Below are experts of layer 3 (counted from 0) of a mixture-of-experts language model. Rows are named router (the router's row for the expert), down (a neuron's output weights, with its number) and show model dimensions 128-255. Each number is 128 + 24 x the weight over its row's rms, rounded and kept within 0 to 255. Numbers have three digits each.
Before each expert's rows: a language model's description of what the expert responds to. This comes from a sample of Wikipedia text that the model never trained on.

# expert 58
What it handles: The = in section headings and final pieces of surnames and place names, like Kre-id-ler, Kl-ost-ermaier, L-inn-ell, plus may, River, Bank.
router:133146140118136149151172150134147122136102173123119134115104146133152128144167142145167128094116086123130142132116082159117108088163143103127146110071158082133131092128107103119127155162134124113152130155143107128132148105142172117130152120129159100079143063117153078182124102136099132142136157149146110133144135135096147131134157096096128183149109117149106117165121149160134167155117
down0:108138147087135080146134120127130115125143109139138123126156116155106112163144101088140140162115131111124122123093134109120102140128144107088137132141113102117096155157151127168155125138142133114137136134126192150147095161132096118145134132201148157116118156130159133143095105149124137125127162101078149115118148112102172125141146120112153118105130147133155136169131133178147107161143
down1:160091117136150115146128106163079097096114138125070143166218157158084112166122119124111103088103149146129148116118135141130144122109148125145111083115121106079166105137163135088112134146097124089127112143126101115158099130133136113094104132113119136108134121104129117119104151146158133161092113098105152132091166166128113098134173115123130105133129127081098099099112127115148113182124

# expert 12
What it handles: Auxiliary and modal verbs such as had, has, have, been, may, plus also, and word pieces after H like Haddam.
router:143127156115158153143139118130104155154105142161124143125126168146141121146134154140140129087134115111128150132102110173094132092143119104121130090117132109101130110142101146104115134131148149126133136173148122171102112119159131095151149119122132106118203118123149118169105110143130103127162156174136084105123109135093131150127163114119145142144126123133159157141110163147116169121146
down0:147191110118099140173104155105146117143055134102103121117067146127125193135115126138156124138130145156145150120175161122093114089143114123149114114137164140118168091145158077111127131150144113111081152120107146147119110117134130109125116087149113116148107174126104152123123096135108090110119118164108125175152130123166122098131109099158143127135152116147142113135149138084165162145151
down1:129140147135182123149137121164149180144145156109148126139151154117150138124148146158148086159133074168134140157077107139081147159051086093107130120119115086092090100180183108122110180102142131156130111121140099101129137159105159126113143149123134115156130140123163100121175180117115119141082137125101145124102132116132109185142109101125128129127135140121118119148126147130142123126108

# expert 32
What it handles: Given names and titles starting a person's name in cast lists, results and prose, such as John, William, Sir, Juan.
router:089145152114160153129144163162151143185093159166124119112108142153140116116150125168159135106116108106130130164137105147088130121138093107112157095138124095152123122133080118112148136174142144147148143139150129135084146132147138092149157127140154101093116102093140123144100142160107134096151136149137094129116069152075163137170147144110143142149144119167124190134108133159131167182140
down0:168139122125110134177075108123081096139131106132182138136114169119142122150118144137126109130107153133119139137122143133115105127090127113137135089151095107090091127215136108135124115104158140161126130141124127122140126077155077118175104141151137089137118188100117153132105119130130080105128111128101149174147152096106102059110109134120107156170144130170095148163135173094114135127107
down1:129138097100130083106139113082143107158108170156109145135136113126126123126111138109107156142120141142138107151086141156123114092111157120114138115135109127127183124115140161116108158110127098144129155094150129182159109131091147124122119100144101145155117143119157150130103135137150072135146121140152099144098093115134150137103179110107118127127152094082084092128126130066137137060136

# expert 7
What it handles: Single vowel pieces, mostly word-final, inside non-English names and titles, such as Bnei, Okwu, Annapurna, Eurycea; also dollar signs and where.
router:108121120092153157173167138146129106173120131155156149127123125130133118145130155121127127115166100098126119160113080141122156107153116106123162091136159110093143087117103140138105184128155109122129142169146097143097154113124157139120153099142138113105130122079159086139071121165102130115120162143086092097140106136156149122142124143099151150176125145152099153144123130149111142171190
down0:128095157160116133106145098121106119082113109130124104114143122130124098108080093166120147131106109108182134120111117146151098103168117159123113130112115148122126110140124059136164130172196090128131139121116135120112139129141104156113161117146168116152156099094136117104127124111089164146129120114078188149169127179160150111153131136102158117140151175095148121137148145130111104133106
down1:085104110139130155136170094170117142117121178135098119153141139160116150157089121164141129154112131151111118131119125119125096110146185161117161133078178139130128146130121121158120166131107113118123133144044097067115134107109130170127107119111098112101093093123150114149126161140133117173115144107089153120150104112150125107123096100114123068143117135145125118139107166112095145156106

# expert 5
What it handles: Opening quote marks after a colon or comma introducing speech, plus relative and clause words like that, which, who, when, and sentence-final periods.
router:100159134097131154165187117151131131165122119167070118089120124082124120149130166155139132106151135117094113148107136155104160118148117102157147099109154088132143107145124165106109124132149122129149146168132141136113166097112149115143152117136166131113121101108141118134089109134103134097121163131119111091126091139104141144153142144111147158164105128138139176144105176160126159184141
down0:098173110158083126109099151134133112152090114159137133167125162201109127124154133129126118135166151131107129142123149118143167170164120130137119163138152156125162150098122131166121105115118129143122107131144115074117116110166108105130130165123146102149087128157125095112163121144099150119104132119113144123114148124124149115137123167151127112111120123151094132135175173138132104150106
down1:170118150140127166103159139117149097112101113143132105130136125142113125119143117171150155144150154110132110163123149143077097111077134075099169109164131163150133118106095138103117142112128128138114120113094120165106115120106108114124139154128135168128137150155147142154148116132128127126111137071125136122151081108139114120146117134112117154117144142118091134129164142169117137142118

# expert 37
What it handles: The equals signs of section and article headings such as = Sigma Rho =, and the articles a and an; also United, US, former.
router:089115182113140148135124150127166119130148145139121135109094155116148113130131150176122142112176112134119192148088085178126130102161122146098180124099171072131143127168117132103114141174151154118175135159165111120100173114149142142156140117186146125120142088115126097159110133150115134131141161141105084103157127117105163166144172133073134148137109140128109134146127111147115144152134
down1:163124127184125117165105159100087148119183157128117088109112124142126153123115127091138110125115136152109159146112128145124116099123126150128108168115116113076157108098142109099133135151099110101138123111162148130144150136113105125133104113131189157138156121102128129126141103124120145125140162125127096102120176124128132131152117132129132114104102107093144106140151093138124137168144
down2:175109105127136154125103159190100118160122095117134139119121107128138151130169130094115138125102104166154096124128074116128098111120134116120165158130116120130122142121135127151090132108128146119119162121090152090113118128118128142131172077084135093127116100131149125175101116127126132102084120105112180159129151130125140142134131124130125107149114080117132156126136149142095136142143

# expert 42
What it handles: Final word pieces of personal and place names, such as -y, -ley, -ville, -berg, -ić, often in lists and tables.
router:089134151110160140175171152174134131132102150132131150105110138156131124142179156160149175120152100103130128161130084159108164105162072100119132106111188100134146126152083129085135152151149170133156153139135097139123153129132150091121164122141132087103165091112145102144105125134126138136136133166125104126126072182082170162167127102102129177172132134185120183156115118180135161156147
down8:076087134156139156189133139100133129133132153159169139157157117117161117148115111130157112159112122087098144112184101100101131176142136160128126103124107134106113166111113124133118106166098153161131107157111083152086117138122138110124103141153113148123137088160102134104124120156138125141144167150095162113153108148071129145103115125115133169104172138114115125102128122130131111131099
down9:100164141158114112164122135117147124143156090145119125141133152139141081118133104136147112132135136125083106178110083128149122110139136109127099147079154142119162146133080145109101098103135116136136123154148106175142132107096134119151098099111151091072142149124128106146118111122130125128113137143104133075156132091114121114093170123118106112141124100124118198127118100159103085118180

# expert 13
What it handles: Possessive 's after nouns, as in King's, London's, week's, and possessive pronouns his, her, its, their; also United before States.
router:125115141137151141126133126165161109187137140151097129117131137126123122131121152136115129099138122135084145167092119151106142107160101089148159111084124072134115122176070141137105123110164138126125169169149110169089160132122150102143136107175153105129148118128178112147107128123114124169143174151150085096094136163148154147178157148094132163148128094147105125139122149144100131164129
down0:156130079113137107110138086120138144142139170107115157076128113134117113146137139077146164122158135157129155123116108118093101110129127114131114093196163146120119160169129127138108144113131110155108137102131124090083109153155108147128156141095154125149105098091164199110158097135136115113105132131136127085139132102105114140169091120143133133171120102121122078106126112121131113143112
down1:128156129188112102165110147105149116094122114108164110138126131124139151126136135093129184189137097110158132120137126131119177112067125132116131089110070107126135152134148114138110129139171130113090129156095053166148126144129136127125156121145133142102180156148113112161100122148133170086122113083104101144133115133157107108116137127137130117132113130158127135133107114112144143134165

# expert 6
What it handles: Possessive pronouns, pronouns and determiners after prepositions, such as his, its, their, other, 's, one.
router:110127160120133142158128151106151122182140131159120124104097137120129122140140188158102161064141087144118150182103111142107129110176098085134151088101151122170121115192085145128114127133162133156144131161151118152116147098133142119148128123160135080120135091119142102141135128165122125115127187168142084101126110139115167132115144142116174156134162096141113110154112111159109122168158
down0:098126080117164114126125106116104091110104128135154150131151154160113136160125155162115116112135072144131157094133099105101124107098095164102118134130136140118135137082155144093136123096136099092112104135135147118120104131157157114092140123143080120107161070081102104097066128123097130134121128137125151105185143122149146129077133121146124134140114133132086155112132075116110142113137
down1:102156138128177080119172137136111107127127144137170138132110120090160131135127099141130120102116138094104111151096179122105099136158121111140132127161118143140131139087119104124088104128130147115172132153156107123101128128143084083092119090140132106186144100112136120110179078095118144107117118095114109144158118129114077101130118156132113090123109160118114091146108153142141115086134

# expert 56
What it handles: Pipe and semicolon separators between numbers in stats and results tables, plus headers like Total, Votes, %, Pts, Apps.
router:084151132105118142165165138153148117161116181135116143112121163140133127113133143164136157096130104123124156123113105151107155078151098132131160085109143091126139115157113134112089129130138119128147160174142125130069169121134155124130123093135145118079148109103154077159102126141101149110113191135150103101111107173126145142149139129095169138147109070165144149146107130174122135145155
down1:103143126122182097128129148075159164164167148155115159139125096145082160124129104115172109143102143154131129142122130153106156127133172129130099119137120129131105149112118113127151155138161146130115144143119086146069137115141137163115153168120101137146142118121143160093124121150163164093151125127125116102124127179114126127130112142133106130081141169085121089114135125087133140173108
down2:146165112093121115120084107134132121165140122116143130120148161167110146150124128147138129122129123161138121127128129089101147111136144150143100130118124153126140156141134170119128106119103130152124153107145085140057102119126135144125120151090173134115122168145139156157138130133165156163155144113110136136134146106114109139116168121118099134136114105166112085165153157123145132151088

# expert 43
What it handles: Function words opening clauses, such as The, the, but, while, when, than, under, However, and commas, mostly in running prose.
router:097137129106149126150150144153143123162130150129121157120076163142142110139176173151141121089154085101093121132126116142138148125187109117113164106114142069142133099162128125088104136132165140129130128148130134126120137082139173106118126091145158090101145123079145116173095147153086111164130144152125111108115115141092133148149177137117138118151139105178139134165123166107113163129128
down0:172157126095111125109083113146185094113102134144102199128141109130080143137145144126125119093135131156083060147138133134072147110152088120146128141147136078156139115116156126118126133140126104157148120154124104116133155129108156114151135143136168111126135102119122148091103100105143161093136119118140138154124151171117144148134121134112117148114192140142175116149144157111130158171109
down1:103141136119145166141094116142128110138121110096156120126102124162080113118123145152167153125143086061119176139128122103107134144122169125111114125137140098141081163117123121110151103125104129113129117111109128127165107135182140143146210096126126177134119129165110097150133146143086130116111134112106128138134132122122097121129146134132153117049133109087140149149149098153124106104133

# expert 63
What it handles: Periods ending sentences or abbreviations like No., Pos., St., and decimal points, plus closing == heading marks.
router:105126136125149130164163146163153134181140163145125129100129158119131105154143160145170114145131123100141136172119100157110115109147144089132160119100139098144133107151096131102120137153171126142145162144138103160061175117138138131135171111140159106122145094110132102154104139169113128115121179147126126120113103136119143131186160147116138161155123133144153123132119153156118159154137
down0:096130098154088144135116160184146172156132156120124085149114145103110155141099153124152126094082124136110203112136079085137133109072162128116112133147067141127172105134152071155120183110131114131124107139143107141076148128146149142173100107087089142104162083108153107140126122128089126130144140094115137109158113129098115129119092116193149124092125117143095072130126099140162145136106
down1:114116096120132125093097145096118152184117114119167133155190090117147162112112109146118127142117177112134102107106125121164135106149130125115157126118166119129117109080118143105139176101108079108107104125140117112110124117111083131076180109103123134127142134113133158159158144196143097159132157110093134169108110096120111129123148115130141134096156085115157122134116143093128153144088

# expert 40
What it handles: Inner vowel-consonant pieces like ug, ag, ul, ob, op after a capital first letter in rare names and foreign words, e.g. C-ul-inary, P-ug.
router:139149146106146154152162134126139088133112137125114155107085140136144125116139135113134133112154121088126163179137097133099133113148148115107137095117136100135145114136137100132097125154135158152142153167147150103113132117143127106138115078145157133108133139098175073137097154144108140148152165136137113094178130121127115168163142105117154176146166103171123142158102171152148148139104
down1:069116105135140139127145096112154129110102113107116110125138113153104128114134129151138141082093106112120096142127120103156095140093080090132121105126152108154119124125101159103130113172099149141134114126104095162096143103085148145101106141143084138075143096151108111119104126127142156130115140135118114132134114153093125112114132114086084129103094149133127116143099133143115111096116
down2:144134149161133171121109114134142154171137160123145165129127159128153123114123150130112115108129084100141109126093099158135132123132073125093097151146108122095107118135123135085120088127137093153101103118112150087129115125147134085121119091159138108130150122120168090078130183101157131108102132098103123164133092137093081136103075133093146118095159093118073104123114136128119083143141

# expert 60
What it handles: Hyphens, en dashes and pipes in score tables, bullet lists and compound names, such as 7–5, list-item dashes, Jean-Pierre.
router:109130137115167149149164132141148129131104166171115151106095136139154128164143167141124126088136126088115172132121092158074161114133124109125112080082150119130162112116074116127130126164174154101148175148132107149093163102152169104136123114148153131097134085108156116146127098136084145129144118148124112081155112163130134134144131136118165151150155113177138173140095174165113156163137
down0:119122117092133110102135116136109112159160132090124081154082142106167167128131121069124097121178100085136168148103130134137103121135106121160086149107100140177094181128108148116119126132156156099122143093120160122105106140124134124156087127145138151129121135110123134089118098099131172090154155131118151152137148074125110141141149122122111104126116128127129143133122066124090113139090
down1:128133132158105127148150145124130160179079141102149141113083133168120168113107115125163095104111161130126102131132106144163128158139154109129137116164123147110101135087118143173161139142131139142138129160151116107133135168125151122169171110125113140149148096112126101130123161107139148154114069108111121135137140090164098079075141112118127113108099132108136144076112161130149092105137

# expert 53
What it handles: Pipe separators between cells in numeric tables, markdown header divider rows, and semicolons or dashes separating list items.
router:094140147123150147146169145155130138148120163129137131114108178137160129121119131166142140125109093117105169143096120118103166082135123146127142102112162075106124099155125126120111121150153123147172173157159134126086153102162166132145125103135133128102144103089132080156078111133067125138127139166150112107135113181110139135119157137109138146135162084189140157135089118141122146141144
down0:120201153129144117105117131113129103119140087126138123109161137129142076157162152096150121137140119137179153112126166144152148113116112106115151136175108136123136155131131155091138128131083139137098137124121088081151117139100165195100153107094105086138163127123093152187106089136120170117123102133100121140115143107128135126104104126152119134168109095139145115104140085119140114124122
down1:131116110166105130183147187118104091159132178127105150139140097135122141160116151100134153132114161138113137141147132147148134161175144118149137147142145087093138122141110130108146097134140121128170125126143117100169099142109140141106141095164106135110131130104117134124116115108128124134148119135166140113138101160107107138133101115103109130142114132125133172156137130129101137169046

# expert 47
What it handles: Short letter fragments inside words, especially f, n, l, un, en, as in pitfalls, bugfixes, landfill, Kommunistisk.
router:048119112138121124139131127157139125157122154163118127100120176143157133175147162161151126134166112141100151155120140142093134101163099116128157100093147110107141115152098150132119125128158137161147148145131105131112164142126144094147144049139136107116152116111150086145133069137139143141100111130141089146124096142089149143143142107099105147182160101175112149165092150156125163150127
down1:084154125124136120127157135150110104087096133168100090168140114140125126076134109132137113131133133109118080106151126130138111150088143120117119119139127117120112108182146099165201149158106109116115135085117081134133116122155181133138139119120109141112117155135099139155145159071172100115112136130147098109125155134127121098159127140161090137131117153100103120130122123130149167089114
down2:151118066114168134129138121121128102114157119144138139097094116189137139108137149157107118094116174118120142121142124128104106101114171147098151121150142148097093143124128164148113179128115158106165115175145087115085147145097137141144067135141132125149128165114168132110106120106101106152122117165131093100121128147141143099156139078168081090157156173131118091128139196136147116094121